config.toml
n_layer = 10
d_model = 256
n_experts = 256
experts_per_token = 8
d_expert = 32
d_shared_expert = 128
activation = "swiglu"
moe_layers = [0, 1, 2, 3, 4, 5, 6, 7, 8, 9]
router_score = "softmax"
normalize_top_k = true
routed_scale = 1.0
balance_loss = 0.00987
balance_bias = false
shared_expert_gate = true
init_std_router = 0.0101
lr_router = 0.000588
vocab_size = 10675
norm = "rmsnorm"
norm_eps = 1e-06
tie_embeddings = true
optimizer = "cautious_adamw"
lr = 0.000678
beta1 = 0.95
beta2 = 0.98
batch_tokens = [16384, 32768, 49152]
seq_len = 1024
train_tokens = 348700000
steps = 12157
dataset = "wikipedia_en"
Below are experts of layer 5 (counted from 0) of a mixture-of-experts language model. Rows are named router (the router's row for the expert), gate (a neuron's input weights, with its number), up (a neuron's input weights, with its number), down (a neuron's output weights, with its number) and show model dimensions 0-63. Each number is 50 + 15 x the weight over its row's rms, rounded and kept within 0 to 99.
After each expert's rows: a language model's description of what the expert responds to. This comes from a sample of Wikipedia text that the model never trained on.

# expert 41
router:40 47 41 22 27 58 51 61 50 52 31 44 70 53 17 55 46 68 18 73 66 52 49 46 37 52 52 45 38 54 39 37 74 89 48 76 52 40 56 49 41 30 36 57 35 55 37 72 81 54 49 53 63 56 30 36 27 41 49 36 59 55 44 49
gate0:54 40 59 43 51 61 38 10 33 54 57 31 54 38 46 40 46 37 55 48 63 43 36 44 40 47 35 37 51 45 57 48 36 59 59 42 57 38 53 56 67 59 58 58 56 85 71 46 28 47 42 49 32 22 35 42 55 35 50 62 52 46 50 86
up0:40 61 41 69 38 62 43 16 48 41 68 50 65 51 21 39 65 41 25 58 71 51 60 44 47 56 38 56 39 39 51 28 67 57 45 53 60 36 48 39 49 40 59 61 49 74 59 66 50 61 36 72 41 33 52 43 39 46 72 73 73 34 48 54
down0:27 47 58 41 44 70 73 59 47 48 46 11 65 43 48 58 45 60 26 39 37 33 67 33 74 36 64 69 46 49 57 27 59 48 96 65 42 57 60 50 49 36 40 36 76 48 48 52 39 53 22 30 54 46 38 48 79 45 66 61 56 42 49 68
What it handles: Initial capitalized pieces of names, often Indian or Asian, such as Kon-kani, Ass-am, Dev-anagri, Bh-, Hong Kong.

# expert 47
router:61 76 55 70 34 54 41 32 47 54 53 66 52 51 40 54 41 69 71 52 57 23 54 59 35 74 53 35 39 30 69 60 52 37 71 49 60 37 46 51 25 43 36 46 67 52 49 41 37 52 66 41 39 52 27 46 69 49 54 46 46 42 59 40
gate0:34 18 41 52 51 41 73 36 29 31 49 58 65 60 44 66 42 42 56 35 36 53 44 41 13 62 11 61 54 75 46 34 18 76 52 14 45 38 66 46 35 52 32 76 44 76 46 23 43 50 61 55 55 47 73 59 29 58 64 43 42 52 62 41
up0:65 67 56 48 61 58 10 59 57 59 58 57 28 56 48 36 57 39 40 62 55 42 53 63 85 39 80 35 49 35 50 73 78 38 42 92 42 59 33 39 62 53 68 31 49 23 52 70 49 57 33 40 56 60 44 62 57 36 38 59 56 51 42 69
down0:62 83 47 27 51 64 64 39 63 35 58 66 37 62 47 31 42 40 48 46 55 29 33 40 28 25 82 50 57 38 68 62 12 54 73 59 47 70 46 56 77 39 52 52 29 36 56 74 58 43 78 49 38 42 54 24 54 39 36 58 76 56 24 68
What it handles: Line-start hyphens beginning infobox fields like Died:, Species:, plus opening parentheses, line breaks, and degree or minute symbols.

# expert 44
router:61 57 38 57 42 33 53 46 52 29 19 52 58 69 34 36 37 26 50 61 43 30 41 46 26 68 26 38 43 55 67 70 06 55 43 66 44 35 34 52 47 46 29 60 64 30 21 26 69 65 63 06 64 38 52 63 64 53 51 49 61 63 57 41
gate0:52 29 40 39 61 62 54 61 20 41 37 57 34 66 39 37 54 72 59 34 26 49 37 70 41 49 63 68 61 54 53 61 51 42 32 45 40 40 27 64 72 69 76 15 57 40 53 38 55 46 69 39 42 36 35 50 51 46 59 55 43 37 62 65
up0:58 26 48 44 57 75 29 46 33 36 41 65 17 68 51 50 54 64 60 19 44 56 24 55 46 47 68 66 44 57 41 61 44 39 29 48 42 29 41 42 48 52 62 38 54 60 59 49 60 34 78 67 52 36 34 55 52 39 47 50 59 52 61 70
down0:65 46 37 31 56 91 84 71 64 66 37 30 68 50 13 82 48 81 73 36 58 68 53 63 63 79 70 18 50 62 64 50 38 68 68 42 51 35 08 66 82 64 50 63 21 30 61 52 75 39 40 75 68 21 66 38 74 70 61 78 35 47 17 39
What it handles: Commas, dashes, pipes and brackets right after a person's name in credits, rosters and lists, e.g. Sedwards, Lindsay –.

# expert 6
router:53 56 39 54 73 40 64 65 69 30 35 50 58 17 53 63 39 38 47 74 89 42 23 75 83 31 69 53 39 55 59 47 60 65 40 68 43 58 64 26 77 35 72 67 50 63 99 53 68 52 50 43 63 41 71 62 23 22 55 52 56 56 44 36
gate0:21 58 36 18 58 66 66 45 48 30 28 45 41 49 30 34 62 52 35 65 60 51 47 56 47 43 40 40 39 66 53 45 23 54 52 53 56 36 65 49 39 39 63 67 31 50 40 77 32 80 71 61 53 59 42 82 42 38 48 27 50 43 41 46
up0:42 71 63 79 54 43 73 57 28 39 51 58 37 35 70 61 35 34 42 64 43 38 38 43 52 51 52 37 34 55 42 98 54 62 40 65 47 48 57 31 53 48 89 45 47 47 48 61 57 56 23 43 63 24 68 43 62 56 41 62 30 53 65 66
down0:38 52 70 45 57 27 51 37 35 48 62 64 40 63 30 49 34 47 45 43 69 51 44 47 34 33 63 44 31 42 59 49 52 41 52 61 42 49 53 47 65 37 68 38 46 71 33 51 33 48 40 43 45 69 59 63 63 56 38 43 44 48 72 58
What it handles: Word-initial Greek or Latin stems of technical words, completed by -ology, -ic or -ical, such as techn, ge, dem, phot, psych.

# expert 43
router:45 29 73 26 43 43 38 42 71 43 15 49 37 79 65 50 73 59 64 64 71 86 47 39 62 37 17 13 63 48 59 86 29 47 36 51 36 24 67 43 51 29 44 56 57 42 67 40 52 26 65 31 73 53 60 58 48 39 61 31 46 51 58 64
gate0:38 40 42 39 61 63 48 41 72 47 56 52 52 66 58 49 33 49 53 44 65 56 29 36 70 51 53 24 45 41 93 48 54 50 19 66 51 64 22 37 63 49 69 49 46 53 99 58 36 30 08 82 61 62 79 42 34 52 67 50 48 66 34 33
up0:59 56 37 50 42 25 45 54 10 56 65 36 52 43 43 41 62 47 51 52 28 23 57 65 21 54 53 75 61 49 13 36 43 68 78 44 34 55 61 62 37 58 50 52 50 49 19 57 81 75 79 35 46 36 18 52 61 57 40 60 42 35 64 64
down0:39 48 63 38 70 40 32 42 63 33 52 68 45 48 55 75 28 63 30 40 73 72 49 71 28 45 31 48 64 67 37 60 48 46 45 27 33 47 68 40 57 77 48 63 47 37 40 58 47 79 75 35 65 48 52 51 43 59 35 29 42 64 22 45
What it handles: Common nouns after possessives or articles, especially plurals and abstractions, such as rights, people, children, education, services, life, together.

# expert 45
router:43 64 22 60 53 47 59 59 31 52 57 38 45 47 46 56 47 77 59 44 67 50 66 68 78 43 75 71 39 45 58 36 68 58 39 22 53 67 67 58 30 39 23 40 54 33 32 23 56 68 36 78 25 72 61 50 42 54 73 40 80 51 48 37
gate0:48 37 25 36 46 45 34 32 47 53 44 34 23 39 63 54 41 38 47 53 59 50 64 53 50 55 35 30 62 30 64 41 60 71 52 62 82 45 66 50 70 22 24 39 34 40 41 39 58 73 42 37 41 54 72 58 64 64 42 50 61 65 69 72
up0:75 59 59 35 32 74 49 71 60 68 59 39 65 61 21 53 35 50 35 42 16 47 25 64 35 67 55 52 26 69 26 41 59 21 47 21 50 52 64 61 59 35 57 53 76 41 62 58 61 48 46 73 40 37 04 48 63 60 33 54 59 48 26 40
down0:42 43 33 63 35 44 65 59 60 26 41 45 41 82 70 71 20 45 60 48 81 31 87 43 35 30 57 57 49 51 45 29 55 56 51 39 44 63 57 46 59 41 35 51 00 51 75 27 36 72 31 47 82 25 40 55 66 26 39 42 49 58 57 38
What it handles: Nouns about films, music and media, such as film, drama, songs, album, software, plus capital word-starts like M in names.

# expert 22
router:35 71 57 57 33 41 32 26 74 43 64 46 64 60 46 51 31 52 28 22 55 45 76 74 60 36 45 50 48 45 57 66 59 36 42 38 54 40 43 46 21 49 37 33 66 36 50 34 43 57 35 69 51 34 50 47 51 49 27 33 50 30 58 71
gate0:48 47 57 46 31 75 48 72 24 80 38 48 64 50 45 31 40 43 40 44 51 87 45 72 65 17 68 52 68 57 67 64 36 19 82 36 46 67 12 50 44 46 52 40 67 37 36 36 50 42 79 34 54 57 43 35 61 65 47 62 57 59 30 38
up0:86 47 43 43 74 20 69 52 45 25 61 43 42 73 44 55 60 46 77 61 42 44 40 09 25 74 21 52 20 43 60 30 55 72 51 59 64 55 67 49 64 49 67 51 34 70 54 75 52 56 47 31 44 55 60 68 47 25 59 31 41 62 46 56
down0:62 60 39 66 39 25 54 42 33 57 71 58 47 57 29 56 67 48 39 51 57 28 69 39 39 44 55 41 41 18 44 44 45 61 78 60 77 50 78 63 42 20 52 49 47 75 24 57 75 85 59 49 59 53 25 34 70 51 43 49 63 56 56 44
What it handles: Syllables and name words in Korean, Chinese, Filipino and South Asian names and places, such as -ang, Lee, Hong, Park, Chen.

# expert 52
router:66 59 47 45 36 39 29 38 48 57 46 60 46 45 40 42 59 34 41 37 68 40 58 59 53 22 58 61 73 74 35 61 53 47 73 50 71 27 20 65 25 37 36 55 42 36 27 50 60 67 61 63 46 49 65 58 61 58 56 47 54 54 78 46
gate0:69 43 33 51 45 40 49 48 44 32 65 33 29 29 23 19 46 21 49 18 67 42 49 39 48 36 36 73 63 53 44 74 78 46 18 31 59 38 60 42 44 36 52 73 38 65 55 59 45 27 61 36 47 40 47 71 31 31 58 44 44 60 54 32
up0:44 59 50 42 56 54 38 66 40 53 34 44 70 75 60 63 50 69 65 76 31 47 40 54 50 67 59 41 29 52 71 33 13 50 74 54 37 59 49 44 51 70 57 47 68 42 48 41 60 67 29 54 53 39 54 45 67 68 49 52 57 37 42 74
down0:57 29 53 36 44 49 59 65 72 31 58 52 53 41 65 74 32 45 36 53 41 50 34 39 41 45 65 39 54 52 51 33 20 41 39 44 60 45 26 72 50 15 42 47 49 79 45 18 57 49 56 42 77 63 37 50 60 66 23 72 36 46 50 52
What it handles: Syllable pieces inside Indian, Bangladeshi and Arabic names and song titles, like -ah, -ih, Kh, Bh, Raj, Moham.

# expert 17
router:36 41 62 28 41 51 46 23 28 36 69 46 43 44 37 21 34 56 29 44 73 65 48 73 45 28 42 61 56 37 69 62 26 18 32 63 58 81 16 46 57 27 54 48 70 56 55 41 65 47 36 54 45 53 41 73 46 52 54 55 84 21 54 71
gate0:61 56 31 52 45 25 61 33 59 55 40 58 60 49 52 38 45 59 45 73 61 24 45 71 44 40 47 65 48 42 36 39 30 46 29 49 38 26 56 63 68 34 43 64 24 41 73 59 70 70 50 51 82 54 26 58 41 59 58 28 36 57 53 54
up0:43 60 59 26 63 49 68 45 56 56 73 53 64 53 38 28 47 85 41 60 66 20 42 71 54 24 65 50 39 45 58 58 61 29 25 65 46 44 48 65 93 53 47 50 32 38 90 75 57 77 34 38 56 64 35 42 48 45 47 26 46 35 44 64
down0:72 47 41 56 50 20 64 41 78 38 51 73 37 58 40 41 65 37 52 61 49 44 46 43 58 51 38 42 52 47 74 54 66 33 42 47 56 87 48 61 99 37 58 36 53 57 71 64 80 52 37 46 61 40 64 63 37 48 52 61 51 43 37 60
What it handles: Single letters and short pieces inside Spanish, Portuguese, Romanian and similar names and places, such as Urug-u-ay, Antô-n-io; also score digits.

# expert 51
router:27 75 27 70 20 62 29 41 54 73 36 30 68 27 58 28 77 60 56 51 42 50 64 56 64 97 41 22 36 56 44 59 64 47 62 60 44 25 66 42 47 66 46 48 66 45 79 37 35 62 26 47 52 71 36 55 46 47 62 23 42 87 57 51
gate0:48 37 50 29 60 54 57 40 30 75 41 55 50 48 29 51 74 53 63 61 27 67 67 67 50 62 49 60 54 62 31 51 43 59 40 35 45 47 55 44 47 60 18 36 57 35 53 47 73 67 29 64 36 63 65 79 54 78 10 58 43 39 59 54
up0:51 48 50 61 42 43 42 69 62 13 62 47 50 51 63 69 24 41 30 50 60 33 24 23 39 30 56 51 44 29 71 47 53 38 63 52 50 58 35 56 56 50 75 69 45 52 41 52 41 42 75 50 57 41 31 23 52 37 76 59 59 56 46 44
down0:42 28 30 50 35 39 63 65 38 45 65 37 55 60 32 47 66 50 27 48 45 49 44 69 51 23 35 66 57 36 18 37 45 66 51 38 60 28 44 61 48 83 79 22 52 23 45 43 47 44 50 58 35 34 62 33 53 51 20 68 48 50 66 43
What it handles: Double quote marks, including inch and arcsecond signs after numbers, plus infobox field words like Label, and nouns such as power, water, art.

# expert 38
router:43 63 39 55 37 33 61 34 70 48 73 59 36 49 74 64 61 69 85 45 44 39 55 56 65 60 78 81 32 40 38 51 55 56 34 53 56 79 76 73 45 26 27 67 67 46 54 18 30 47 48 81 48 67 56 48 58 29 52 47 72 61 38 22
gate0:41 47 31 38 48 38 38 47 83 30 46 60 29 29 64 43 50 61 73 90 15 35 67 41 33 40 55 60 34 51 42 46 34 53 39 46 60 47 65 43 29 06 45 48 57 45 67 41 40 55 40 60 47 58 40 63 27 36 51 29 48 70 38 43
up0:38 49 48 35 44 40 39 46 89 43 46 67 36 34 68 43 52 75 71 84 19 43 66 38 30 51 58 70 40 58 42 58 37 55 40 58 44 53 80 46 24 05 43 58 64 52 55 36 30 41 46 65 55 77 45 62 32 38 38 27 36 61 25 42
down0:42 30 51 44 64 69 26 57 32 15 57 27 46 53 55 61 83 54 56 47 48 35 40 62 65 73 49 22 29 80 38 63 70 45 35 53 42 59 50 41 56 37 58 49 34 61 66 72 56 60 35 33 48 56 54 51 67 54 49 52 41 61 45 31
What it handles: Separators in table header rows and semicolon-delimited lists, newlines after section headings, and closing brackets such as );.